Experts of a small language model.
Experts: 96 experts in each of 11 layers, 192 GELU neurons an expert, 4 picks a token.
Below are experts of layer 8 (counted from 0) of a mixture-of-experts language model. Rows are named up (a neuron's input weights, with its number), down (a neuron's output weights, with its number) and show model dimensions 0-191. Each number is 500 + 40 x the weight over its row's rms, rounded and kept within 0 to 999. Numbers have three digits each.
Before each expert's rows: "comes before" lists some tokens at least twice as common just after its tokens as in all text. This comes from a sample of Wikipedia text that the model never trained on. Tokens count by the router's weight.

# expert 94
comes before: "==", "\n", "The", "===", "In", "-"
up0:482480535501504513367469543517444490564471542443512537478494528533526505644423533445422501521557441441509534459485546552535535509438526498459500556495536493520502529501484514473518517454474506546477522484496476538494438487510444484477485441516463494493488534506527492532507587505495487512497460549517535479485463481509482516512411508455493535469443485482522463428497532543472491529483473508419551454475555504560476452471420545460539463454518525588565393494482572460555513422510497508557504493503423542472526481463561444452534507410498482472536493548470478535535476499514435488
down0:480506493488464485503526470558452582540495491459533467547559537518505530498520481462463499431494543454479569558592573499542463412553455594547489476428407450579488536445515499524501451490444516500565433545496517518547521503535545515451496448483527544511491465510554558524544487528502459506488416470488516591483511477474503524502502525542405529459538498535516552476478513504491504504476568468540519535498507514410496384465489543457496498467549557541503447439475492514534485490517584541535478543484500463546480509435505476419446485473437568550517483488525474498514534475531532491
up1:509591550519442570420552553516551482527460474408508489473493494573499531497557490539486450493490499580457477485519509527463533499503511487530521557576522476442471553543521543418502506488487522584545512457505543484452621482496501479496493460459555530475501517501524455526490454510509416499466556475528575469504498494530524495496472557432519552553481501473497519501475479479449469468496481452461445521544490496519532437460496456468520468531527551531513520467551586552483513488418511495596482415485518500508553483578530535619489526538456499491502544478487526547509412543467445470
down1:492504464518544591447552389524445505500437535479515483557564484541493462532519518544457492453499488539445443540570535435488560460493546590565525476502466468512497538566469585467448501416509577487488496483506500554494552469521508536538435561549459481464404470471512559515531444475446485532476481438532504552460466554526483522508544497507488564525453488523511491551514504510498430465540556593473408520518500469484552474472519494511514489411564427543529509465453503482517565457508458480567498477462507502462544489501462484432450453492513463543496525487530508475522510509480508451
up2:514590506499462548419517476458452457517492433495502530579514443434464493454465456552517556524554522489475495504516480557543553456537474467537488498461539530511448489553509413524470430529542440556488491488508480438498474539462507555528570422448489504490473431461488495435530490455539524533507462501500467538563530467558463461430526565509558542518501504469484507414497551507520578458463496476530532507455460470557392511495572423467544515495513465538513524477557475529524496424526531426536475448525449500464552491535499425506528556487522504442514480521438463520505440488519500558
down2:483531488481425462493544478570524511522496486457467466495432462533510504541455510552475457496556481485468447484493474539534471477565484465469460469511505445587477545541479501571498498425452498427454463551475492468439428505376531500485451469511474499495478465526569489527574511523518484478558504498463462558557477537478560535502494500431571475540453565496485437424484483505462529485434562468494427503584472516473480489484480526535571525510452535485573503457462516585475517506481555483446539515459578538520532522480531475554535594467490474547458424484514455479506542505543458540
up3:564497525506493439541470488491469487529494404500495509459541499415502456522467474510493485547492514493452424536544539495538541565455525396472500472544566486493495496509508462456501529467498436502455474534495472495492571524533557483461446490486526487491537498474567488505559567454494519449462449433507546522503540389557476435506525498454515503539523529577437488537469506466546478405567479522548453508459470469552453491475453422518518495468544528531491453554448429491557509517517483500492479450507515523484621514485460478535550542446523492490514529511518417516433476408572519552
down3:573485450419559487430546502494517410484480495446523510492496487473488537509520553469462579526479485531527539526541512518492519453421530543505504504472559499461555498461543497412500484530511510533528508530491544515516529554477484479518456469563485501535495623477554486542527510535446497564544614471426507468539466451523481565497507565554500429453443439448483499526554551448439476548453531565528462516473515517486522517578531539554488442410440566477460546453531506513527526496450464521450441505542468460553529453556485503523483520487537500528518489499448543449532517517515543554
up4:440516469612425484500487547520488587451452447476505498460474566563447500490531513500503488517377503607542539485558462429500552468519490470493498505533503495512541423407447506442534496493516433551454543564519556535505516510497466508395486516514459522398464486494457456501544538494459512529489554548521508519489521473532462471505534482442491491485503484472478501447511520437500497520518509478582463467602474470495535454518456454474450521523448499496552478461536449541495465527498500489477476465491495466518557568581510450482469504480480458463495524539495537531521433489514408569
down4:465502414521461495496606504598512520452539483433498527557420500510461558570484519535538481507467546525509480495457530547502541476503464538472458497557515535480469445460530445493557472525497517546451454509535441544495519493526494466562481505503575480514513508526489504437524540559413528520435518534528513483537504455539502558457471507521531469487407542548460422520475519527454460497493416582450455486589477491492557467510517438505502506462521559527427513530486421477504480515573444524431500498466510537548517476496511456416533505445484536573573505454467529501521470469454434497

# expert 5
comes before: "2", "1", "3", "4", "6", "5"
up0:482478545396501496496496494441417527527467544478419496550481482514506511485502440511562469480498427488466467499512468499574510492563517484480451486515524484470507509467527541480534488440520506481515462469496499467547488435552494561531491452545500458474528544515479458560479466594484494519500458480532504498525566474501517505529494538512530522482513475497499461511462477477457527549536489453495466461501522524488532499439459480495511470544387512510434511509456565493501495411483490592606428522518479528521504519428529436524410488516501609554515588509582534477532402626507554525
down0:464491457513489454492411547428467510518531553496557486496532496517540454500564497438506506487530504494449482423557481507526569517515514503532495544424506482436440503485478453432517503480467531440477451652518398501434560516499487485549541488532481486508522466431535487515483418565454438449546490536363457538505455486491458445521519500518530538552454499490462454440481478492526470496487540483535504500506471517540529550458511581544492536520424486511519511506456435478441542480547500463507490552518436537524567498553497556548526487571493517486526562536489499524440507466504483498
up1:510474516502419479554460573505508437440471482499453515522498518558548427495443562523516502467464488483527571511487520509491480518474493492449462545525509477530557369506423455509507502528513479504574402562480492510552475445495516513463505483489423497463526492481484520445484605452470487519525580489511542500545521501513520480540510518466557454527482461541511489498516475462515471473498558521465482397422469503507386517489466469475517457500437496523413473569517469482518471521548536561381502528536521500478532507423459505530488493436503381518527497499513496477488561480476542458
down1:500475500533503536467578429469469469502427539538449526518455462492464575598497493494530526497534533547486466564494485499580429480513468399573466500456548499481470579405468513540526499528506504542488474511514480523540519510496473469603468480515551462438568473543552485522471488522540534551472536454548515541497533545483488492484534510551488570527516501539489512503443440489494531476503496503471549520527510472497510427477468460505496465468448561472525462472415539527494419489458535519490546431484515431446494450481476419448450440528478500472505436456511498537515463571553382480
up2:520557458507473440473486486514526493551429504440523502527504498526479475430478465453547444501486425469506490529552426515539537544422506516368571484410475494498474530472526489493523473526442518483389490459513474413596525511411539501478565505464575504495491506517527577473553487564450518450469476471493483492494457540474490513603471515512565527531501513466458559458467543529497419527506538506511434513519479492534525500509556511529543478487469460452469499446528462480510564518455452494447465525484448577520470484581524484476545505511499400466529516492543497473493476510553477529
down2:542503473468514498521413580574458552492520418475467529495550500546495444480471473503504555451514436474565541507492486533501534529497464583465520504549493445526492446569556467475493432550529535551503577512477500497476439494537528513502484560493500485487524547420507468513468515454437569505571523506571483478511514539535456501538439496486444473473522489536447510485497523471444497519432557526511463564447466538441459507483398549436547565459482430510467473492423479437534482467554509463527542517477505503486490498490468456460563424458531512531514468501467408519430446563462490459
up3:533471461534502514468483465526472436523452473544527518496512577440569485574507471549481489536471472473474428504494469567550476457414505488463477476554502558515495505488441482462568502500472505466501470483500496492475510474482515520561490463586527489488484474594439472454568484503463529451603477428518554449463497552527478465565537463556466501447551502507422514429479469510517518497515489469603524504532475534492405496505504475493475485554452507489471510492520517424485532462514516531418449488449518507508580562533446444571520528499487574469510487489401529604505483446539471490
down3:475424494433451447557547509461436505506462468549442507488478526451535501423501468445478444537516537451538500516506504574472451493476491492442467541513543481475431444388491505500554476494507499500509477484519534411567555495466461516500493487479445504453494539474514522488503497558507534518450495448472424534546441410549463542553466559485521525532496482492526570504496538473520496481540564528489487452494478510528435552529505515495506543476458513511510494518472505555508511531414471510503489516509380528543538521578510557422494598543498487441469546539522584480489414456421508452
up4:538497493531477495518485557466452413505532488548493453468497483515493442522450525530497464505491528470546498510551527473482579399547494481419514548567518485597536405504539510472504443526555487525426494565496535494508499438541521533464556489508456445491540340435521529505534569548510493453486453501483487539520504521523463492437531438403528501495552563523529523544416472510510550440493526572490455517498475505457458451488511490466518475506461539557463505539467451513498521546549543578486510425529491482474511468493444508469550502491511483438492506529556522462517508461507525587
down4:586524541516466487517433460508394502437582494497471468488518442549496549472468468542454475498520556436494489515528528500534462443520508495513482458583556493479497606510516512530503489512509486539477554519546542445494474485506469475562454486546541565468466469573611494549528486508565599503444464513525500530478513510448444429529459539589474537492518513536511514529472507524515541496552453526485548485456493483467538428492502521576545507454518499465560432417441522460514504517499509500482548461480460431460503435502474523389486428501457496499462533477495555485505428505528470505

# expert 41
comes before: "-", "\n", "|", " by", " \"", " game"
up0:586509555487466447532519454440544505441489554428502534444458470487469488510494491503547574512465509547455516499475551461528457539467580500537452508573507445596518443543510492503475519483513482471527488475479554480403509501407517459489508524568540457532478485444449421540515570519433436459503472507498499534456475533472485566513505520430504553504497524489526438421480475592494457444498476448550501490427533485520470514495515520467475493542592517600523548576507500525469463512544465482499542461417577561478503494507421495443486495526505534494489500511552490473487525540521460529
down0:472472519405500486516521460452459473480541538487493457479522522454498565549511474483498536448485521467549476515464493485509578469482476484438417440528419544558491535481540559519446519390519492548462499596575581446578539543478533484523509469445544469522536464481544511423527464510548538486522475510524478486493510564494489482511521422473561442441526533533513491491464494506509577460507539613490546467471559492520439526525445461473527506533522541484434518480491428477534498437475530480472491563483488599469509497521523513499526523495511420482476481462517569480458517553578465534
up1:534496558540521519521449439481507522437543514534451445459507440465531427376480523471512463529462528490471433533517528494435562497578496496474481513521503555492480479514509541502507533522478516468539484575485503572464477433488439472433487504504503537529551522476444502498499467511534624440479503501470539570516478500500504507580540489422587494506571538485508519474506450445490524465529499458489385484543508481567457532467384486520455496419497496460500492493377533516503528480510545533483523523535520524520504459428508548475562459564477500504546550506474550495507487466469538524
down1:513472472504489528544496436469437505513533506479467543478429452466441492576469496506475499501515516508468442516571519493474492522467528475433461463446446554511517476519464519468451568513491509493548473536493499527506508506442547472446521530483437494462386554506482441494472496506528442653453551499479506468501503582538467528456513557491477495467458522481478406464483485585495446442472481505551465539493495454524490502571484534533485513441447406448489561506537459558434522488531449552542546521501498554563498432429513498565505463505452481510528505525502542501535537424571494561
up2:468521498385499434458498456480495473479502483528427633513510529509518460537465500479514509595545518564461524509505582511564470467497520521527462492570486552526530486431480483490484455500537569604531450530442456557522478458468560538501510527481494549492559485492543515493533515587574499533523502499523478513466444484562520435533506557439520470476465522476425495540419534511584487467484486438558504512484518414507552489490487477480502471529493479503513495472477545489487506462550520433481488470541464477594533506510523470501541561477558472483452459489504483586504455504394501486
down2:465504483520579481507554482510479487465512488456525509549579393527603470517508430512544511455456517465494509574457565502553494487480449462487513544478495519468551532510525547503545549492464446440409468521529404447537462552444512521437537438564451441521473505543421555541540439499444511421557497486515462524456535508492512487480537458500424508465488487446572481480532444498501493548492504503540449581519513476463562492527513495493516572546488489477479449506440439491520464530555537477496437468449530518494515510522479510496511589489437523491485417515557455476513423481516489481
up3:462468465572504462504452405502475477441485484525560411498505525592498485579493556534516471478504447505491420474512480522474526443560583441401523470573515488519447605491499552489511555512538466471459490473506516511557521512464508479486526519533495578489515449505465450534502463547533563466495489512507487452501509617514478495524520544488528432548558478516553519584484446483532470488495518460530445488531500511472514568539480477475464488492502479541506466424489453520481456463476539524527474503528391587470498551446541515526467501425512492545571536526517510468470513518557571481
down3:475518611537496456514463506473457564560501409473534475447510475493504527511543480477534525443564536490530518492530562545565567544470535460432452459529508521482555470509600496467405484485474556447588550538499548530476530428555513546481505542483524502469518450466457520477443498547477566484506492518566456507497496407502481544530494490511484441545461485473438483495466458453498512478551500477533404499509458480493500538473543449493513496479505498465536522497560550506527533497446516504492513498485452567476545471538531473407540463559539489471527407571447556452480505530499428559
up4:531470537519490472487520523509498417529490525534499488523508460521512462498567470507498525493560561515562414468505462554538569489504605508528522490428518477550501478498437474494512480527544475617586492570480471466460512482512463542441548512505515458499583490540471569484529499417510520445492507541395538524458494429501562534416473541511587511545466466437459519466504513510482504504449474494515447464486521510519481567547470481429491498496464492552519462551500439496458513471489461559576534484515510545459507534390543502499563479505497424520497499445458553509484527544477435551
down4:498443511513572518496499530457456440540484472487456495541528512512513471557509517506541540425487472490436481582471438470487527472519497502478473540471502469508543573480491470501429493474463443546408481480511529524424510556518457501527536459482518509555453508433458544506519469462462527507539561554502445587458505554496473511509551467451540435430548461461490479565440527553473559475493452486455499493603553555529556500528495517484398494446542516502540508480424482498527486490552487512487485520559501564558507433547490394521517540567443480582476520429542552487534483452509494516

# expert 73
comes before: "1", "2", "3", "4", "·", "6"
up0:476487561537489498490554463485485486505466434493524545482501523539564422544506405537506523531459511534545524585510510505491490519540525466536425461484483510531504513565446592529467399467512478582475466506496550527548453470480517520460442473518424500463504508555518512516551507520456501496569515472453415458467511513499565497495515483517559476459576430499414507497438556469502451474524528444425458528546512512499410438463465484456458530515516516526423487490522446469558572457547506506497505511546457520544469563489449489531420481526501464476515433463521546583521485500472578495
down0:531475513482525538489454518535522524592480520516502503423463500493558529544523504436531632458524443452542516530422483546511463454555538436555480452449527429505493559533508525493452463450567589561499427546520509527545484473479504433505458476529513501534463482546547526489514474517476506462539530417448487532484508475509548537434527432551430517447433516466463523487474505466455506463491417473445512506555476532421410432487559525491543453502485512530431477463563483566466482469582459498472481504476458521511555525490479481443505464533477470468469521507515477554504498480480518557
up1:520436497505475512479541480510438495506537413518552514472511539487482513583511520513430514562412407531551507587534472487467538480459488480493591509502542509504474477495520508457496520495508519509531492522494473494485521496510498569489444482517476461419500450465463485479480545460490500581470503510524540451510531434532491378471526438483470522536553488469468508508476520465520516406528474456539507527380446511500541551457509465551497527471459560510498497514468503468509519420449467556510530458529528533464514509449485545530467551556607560489520465480477543444433441547528606436
down1:431494516452467484564460533523441630557473460490463564481513477495504476527483545472548447544464543506525545441519493507426462456432515539473445479472523543456493499471518471509495522544477476430438626453370522507508536508477481502492522523533484559530436497488507446490468515500471531512459495527520526547451475462455507489540524510455493497550513495562539505482557450558537521552442420491482465494485530566494525460444572500487443579444527438516539489494482454438513477446580484550456476540485553490447439435527491523510476528532521527542473546464445505511533541487556494488
up2:527508545492494455525478490501499508390518470510433547541519443590479460542484456512546514530537524561489559515495510473527486492524505480481524588488499529500497418489571505546601463529496426517485541505476514480537461490515510474519466509502482566545562524565413503437415422428541499448517434458501524462493541523497519498543565546425521483557504461561446537464498493530500420550546468485525430465498467534490534461498476463449532597528526554503483440463484428473465539449539481506493473546471538505495537540493509513458462483441503601430497541510548483522506507569543489511
down2:448518492480497520523488501510549511518494498476532512510505439454449555480481556504521559535539483490488472519532479540498545485481549499545457487525543557493431560426536445505454454522527545442468486404505507530587522476495564462464522582484475425581500586475482546508512526467473486516493530509472530507452439490472407429468443443431527519486454441509459434466521538465478535543475472427490462565505521543496558607478456540493511492506466534438487457466530505504527433482422548496500480487526516510533550547563501504530554467470445454505475547527421408554438562496490480500
up3:495480556494439562480512560487497519490467518462482496485487488497460521436491515478521536490560502555435490487533495548594497494480485469512479455564548465528627481505476482442506466468491483520472416545558532483496469514526505583516503464513434576548487518598499480464538501514473518474472457565505448535513497482492510509602472473468477442531530555468475585506479525487453437447510579542521456490536505522557423465480501563488471482564443513507550525522496486472479473546451508478512518526406524556543551566478518490443458521404531481558475558469490490395495564555482492474
down3:442554493550552491527479484487455480533557513551572467573526505412530517449468539457450443502503495527522486538566513475445518515495530551415516513470499460574518480523481455502455471477542446514553579505501475529460575490460431543503468530430574539545513517498488529475431460543424491475524549411497466477575512485456507527501473419503452497475461509513463532478448472541571503509516494577493568498568479475517451483456549481511503466550604493516424528492542518442505494560533492498530436489462549466499433502461456515467524463511507510503438439519470445524394497486510491474
up4:563532542500467492486604451518424466457500548566459473541483554545471518464478553491532504522514416439554524542498499417516525462537465511531538502422504597521511451560563485466486468473530530491425493444429468454508461461460502571453513500485494490480563465445472499512565486507517549490523470511555500468556536519486537513508454534512578527514517563609459537470487497502487496569527603514542485454491452439500478501544420548489498454498494523535509455452442431516543498443546498547514520468481504477484464582511473538531504491487511417478528454461476520475516463470526539581
down4:511425455483500539476511481547459472561472489467497599547516460511518488510484498463508518502533564602457530550493436525517503540446496529517512480551473519495502534548455462504558553449502501416504476492475499557510458488477533510555514550498538494484496408448481481475481479503450454557578462521520414524489502458419582499496481459564470573488504412570528480430468515497409515488573491475510494438525493454495523489467502556490480533483530445517544483479516423559541462523548522465408404415527465557484533573533453495467492516452480479547509509519463556483516474561490478500

# expert 92
comes before: "0", "1", "s", "2", "3", "4"
up0:528543495506423480441474537474445501519551468558419488489484466463520528522467463488540470497462486503499539468535445503483491419480555517543531555564525518509487573442537466397511437544504501490568437432437477501414462456477485542530485471492533496481532504469548543467483486465558566482533415479475496439464432483532486506533519503537479565496523472517477593534478487422415563510477560493534508516455466413448484499505450391536498449469523558490565468490492526490463506516501435513478492485463500452500591476452512571492487541525494522479523539501517563427470437519538500512
down0:525398490447460542513508526459497475442517526455562495536455427538517541526501574554529501465499494523503532536449442529509526401433465428472538493492469415499523484503496541527582554543362439520523499548437504555463522541474478459496590555470506556526516509491466493537463518550525407511537485516451409484458536483489484530550545422547502506530510508523487518453499538482513434522485461510433582480505510475485503504495558528479528541473464494515510499512500433509444498502479468467526470412401540500533519515564510506482509516513491532513487499484499558518516622502524499524
up1:492496468497467433541472537507559493501541504470527475495515492557589538520480510508503497518513456431554478530499516502516508482501495520585483493502498531516525512550541508432611517523430476498535477462401475564527488489538527508562533484531503412495516518434419483463535570527468597493504514526503545568527472467537591528543525498489532482518551415493551512485500533518475505464531486430534548516468485484454500465514583506445450478508447476454557494509548553466442513541476480438459503481458457439590487535552450515529452528576588445511484535493530452494481454600526532541
down1:524441557495464539499516540476575433415505493513441483464528569486493464510465474491489498459511510477439486490495524452502466480575530458567476453538541530471491501510494463520491563518459454467502504462433527485538452508573501471474485493544543474475487442541523512425564449485538579555465475500477506505514463543549516531610464469524495578535540515605506418476479525562449491486459498451446463481550426547470429412457506458464477545475449504438488483521501503478406515460431449484544443515464498511497525479451434482544491540529521501442529469415467529485489500530489464432
up2:469618505552514491456462510485519511444436519469459496488546540532492541433441434454553474472504424515440482480539475504522480489458527494531525486513523551460499489503507521450454504517514513510436496465519479551483595514516474479499528524486555464534443516570405441521515420481472509491449479481414490503529501498562420505539421445524507581524491549474529492554477535426543452509508477445398407513522524548528570592538486512504479526457533540450501500474462544467507547530426495543475472443619471475526499489574550492444509529488527515501507529496454502471513512503539505490
down2:491469458498495465492483493500536528462502443446545505553459437571549525444548468515510533505552584500536473502554519357443522491560488500430498502457574463465473492514528481508522519502417484470534474482453552502490571463547474543502486489510446561485497539566500444480452514472449463514507522470513517428533481540477517531447469545554504504512480498528586460459536516508594482467510535514509452531492603456452474603486501508529472413500542510537477523563548504447480435536552548452521484497514512439558557526422411495555507419498500469446489475504473517511519487482527501472
up3:477518507516488434552518490492465501449520508467615436459488428455466557526546543451451570521476471540434559556519517540497453484503503447594463468502508516508449550440507525527507496494606464557489490513482483463489513493507499484476540509535468435481476467478510522458521478460529528496529559574468540499501473519460569472435512511480505424434501507513478484495377482516505473408494497453467507495528521453504511484471526404582495530536458557499572429541565455482423467510470493560469555518456546495507537527500411487566517490493523527497498460480545440412515496482446504512
down3:544474506479460562492519515488600567507466573520540591552530532511463520466540461469474483518494509530484473544486493464459453508445547490564515496487486480535533508481523546488497437555510509509525469451464561524424513511507521516494459584497517519501475451532532434561584517477471448544452504424504515527518527616482445517506471497494447597521592553503565438519482491399518473521515479499545523559420489481498518459451441486560513524465432538595588517435509510499486477547540474492564535532500504531465423533451481542516551508518462516472478533498547457474502486491540461512
up4:489480536503462408466505486463509494562523516561526553535526472463510412498494501518539452511489561517514506544522555465480470451445510489414575584478537466481540487558504555452511476416507501451511587417497507482481474487533515606468518469509452553489510519507508418528473417514519560429529506535543424526455439533559535493532561522486586461491541544519513621568512498489496517517494408492452518544530479481534482523475444514516478505546547545505433536474478510514472475502493573434495515522501480449512475535510472493488438521518431495437517493475525483534506440540518500574
down4:484430516487479483464579507525549494612427486500507512520540513486445482528541579499551594559543488457540526438472468598468488525488522522509539520474557459409494557485549500522445496541479510464510505503385417487492540570469470562494454523488460498523517518527494490495504558458449454490487494529487521515421440526438502498498512488458533530536501563458483531492484462521540487479533595432519504434518504529493551437570519511486494558512576531526562482547497410508486524523573495497504481454496503492530486491399452437463507492543509529459543549506438468455445480478527487525

# expert 58
comes before: "==", "=", "-", "===", "The", "In"
up0:570457524465433505499440499484511495439455474474561520594541462536486505498519483469507477474535479516507403508507434446500539438471515496505544514557537507549519483515514464481580504497483532452530506524491448484532447468546553544503541487539501473555464476465553471556549537574580492596483539534487468618532431517515524521472493553536501524511468516582468473547508518531428510546545433537529452527554602474508533484551465478509516532506544482437547507488432495491446460514578497430466496516541562546527516567452498503444485514507485521527494426507500464472488577491570544531
down0:436517512519580521489529515505473553472515552452550461451472508563541449459536560438505526510456503521475560497509570419465559479516457512502457562561518479505481496532461537532491446447530492479481518497520532529486441477400445505524566452479497492489502491564488533518516487476553510441466478408570514502509513556482490486567525523545518469488470574589484566539429488398471490475529473455486498471474486438508495519507489487467558412449507427552490484518540490521595513530545504548531528472451529511499470519491506509522507473433428528463569497569488523507522483495536361527
up1:480451515522479429451509486523448603482529504499494512509486553500466422527461519478502450470513545510516556509482557544516541499537466429523473525468525541496519542557470501525518548492529531495504518554405519503468457537421437535517489484515483450434403477450553404509517437487575480585480479516436489498484527542497506514499463524495504470553562481547540511484488512437509578511457479520504466490563553505578455473534488448548452532503516549505578439496614540517491490503565496473494532492547498424537533432500454490563512575467516537481579490586543491462454523484509460501
down1:546428418452473507482457473423445608546480519490536497567499465478454493501484506480475523549508502536477482486509494502515493483520493538477487499428574524555500448547451539512450487521502560531507446526487528562483489528478510551556536554507576453490547529477530456543516494499539503545491481542450546411429447511498559527518492487505521508471478421530567570413489482476457463470525524461544428478523543579508523551510457523474475485490545544445485458503565592507492526531488406402518466475454505501534412437532531562530497514531533524501507489503487514425545465544521419482
up2:541462471438425449539523509484492487513508511494475510484508522520432508431469493438495498552517478584474552482528550562484526543446489493468439489383491495532446437570535538520453481464492456483481526488468470463543489506518515472551453470513466499457490551486542440512492531533505471516549494444530517510471508535512493502505490475403503508527521529463488492497436556532501463557515534538456550399446467529548431495494504494475527526445452514543518594500404506555557498446512452529572475518409487568505520487518407529450581473514574515477501437450618507521530537518476494488
down2:519495501396476532496470533508491473567522503479417505506505520503506464530508504565504500456455506544507473449499404498534469460495531564406449534502502533499513564558496513552482481589432490530562532532440459482498531550508484440515502515494537447552502463456518475460586488475513472447504500534467475478523489554524449509459537441526489553559539471536503534565511553500501524463561498552463488566463431542470564454496558472551436520474576526480494474497528512585464456539544461531529569479435446506454475507458540484471540469487498526448453470508523445487478563413455609527
up3:476512605502465472460584467502480528516488541500476537528512467499459507485490526492512489486562500600440544481585489523488508494548537450499542473519578575554461453495470538446439566451538508472486518558445539599457500529430459503418479525459466465469594543555466503522547474509580448516516470485531520477524484518530485513516528472521500457531463489474526542547464538476489565477523585533455489533508562439493510583480440519522512467419508517485533544538514506495538560527458586508464527501469511487481518626452447476508506550448569461542530492489484470473534479527482474475
down3:526579444457543550522477568474493464574480454549554477517516472497521452500510527497457509453481566488458408556490513540497457518478452472512537481455497444487461495481520449502496484483508505490524555584428511533535556545492522486541514529502460530608528469451518509455475498490501528531608499548549535415492513476436430539532495510501491532466517589556507528472542518604584532482450449474527517483526506487529451577497574507539476550418559502500517467548529536483468516593494538491473434474453483487468501514486527519473465575549479579531464436461524456461512515469505498458
up4:519522559562524453476427507560532573426459468470506463576488481532485524520539429564503477532482511510505497484491508524503476453515462426521465472512530506505632534462487503451473535501536555509470417516428443474466481449476481574587500411498504469424460565511531436487564475540497489593469521486488520492535477569528491479473515436456490510559469521492435547516484502497494534457514526482469507479484548459543536483491527534391529494518592513489462522494540515465539464495485527440551470468478487492481492535508493521529447533521616450447575492505455503509505423523548542480
down4:565497427405582493560501463460463478463481541395487434536499467578480509518511523457513597488508507557520531486510470526537542418485492482505500540484558496458539501545506504512591506527437550516454484540528483490478513537506433486500516469487474463547521559549582497512484523534519410520524538539498475571484511546472478523516507461531492492467540449451478533484529544480507579481548506491499520529480469525423466444438488467488573507504589547497477547537567535562419411532498517518452504466592491540498574490451434475513503513480478466461506455522485480558544502507527452439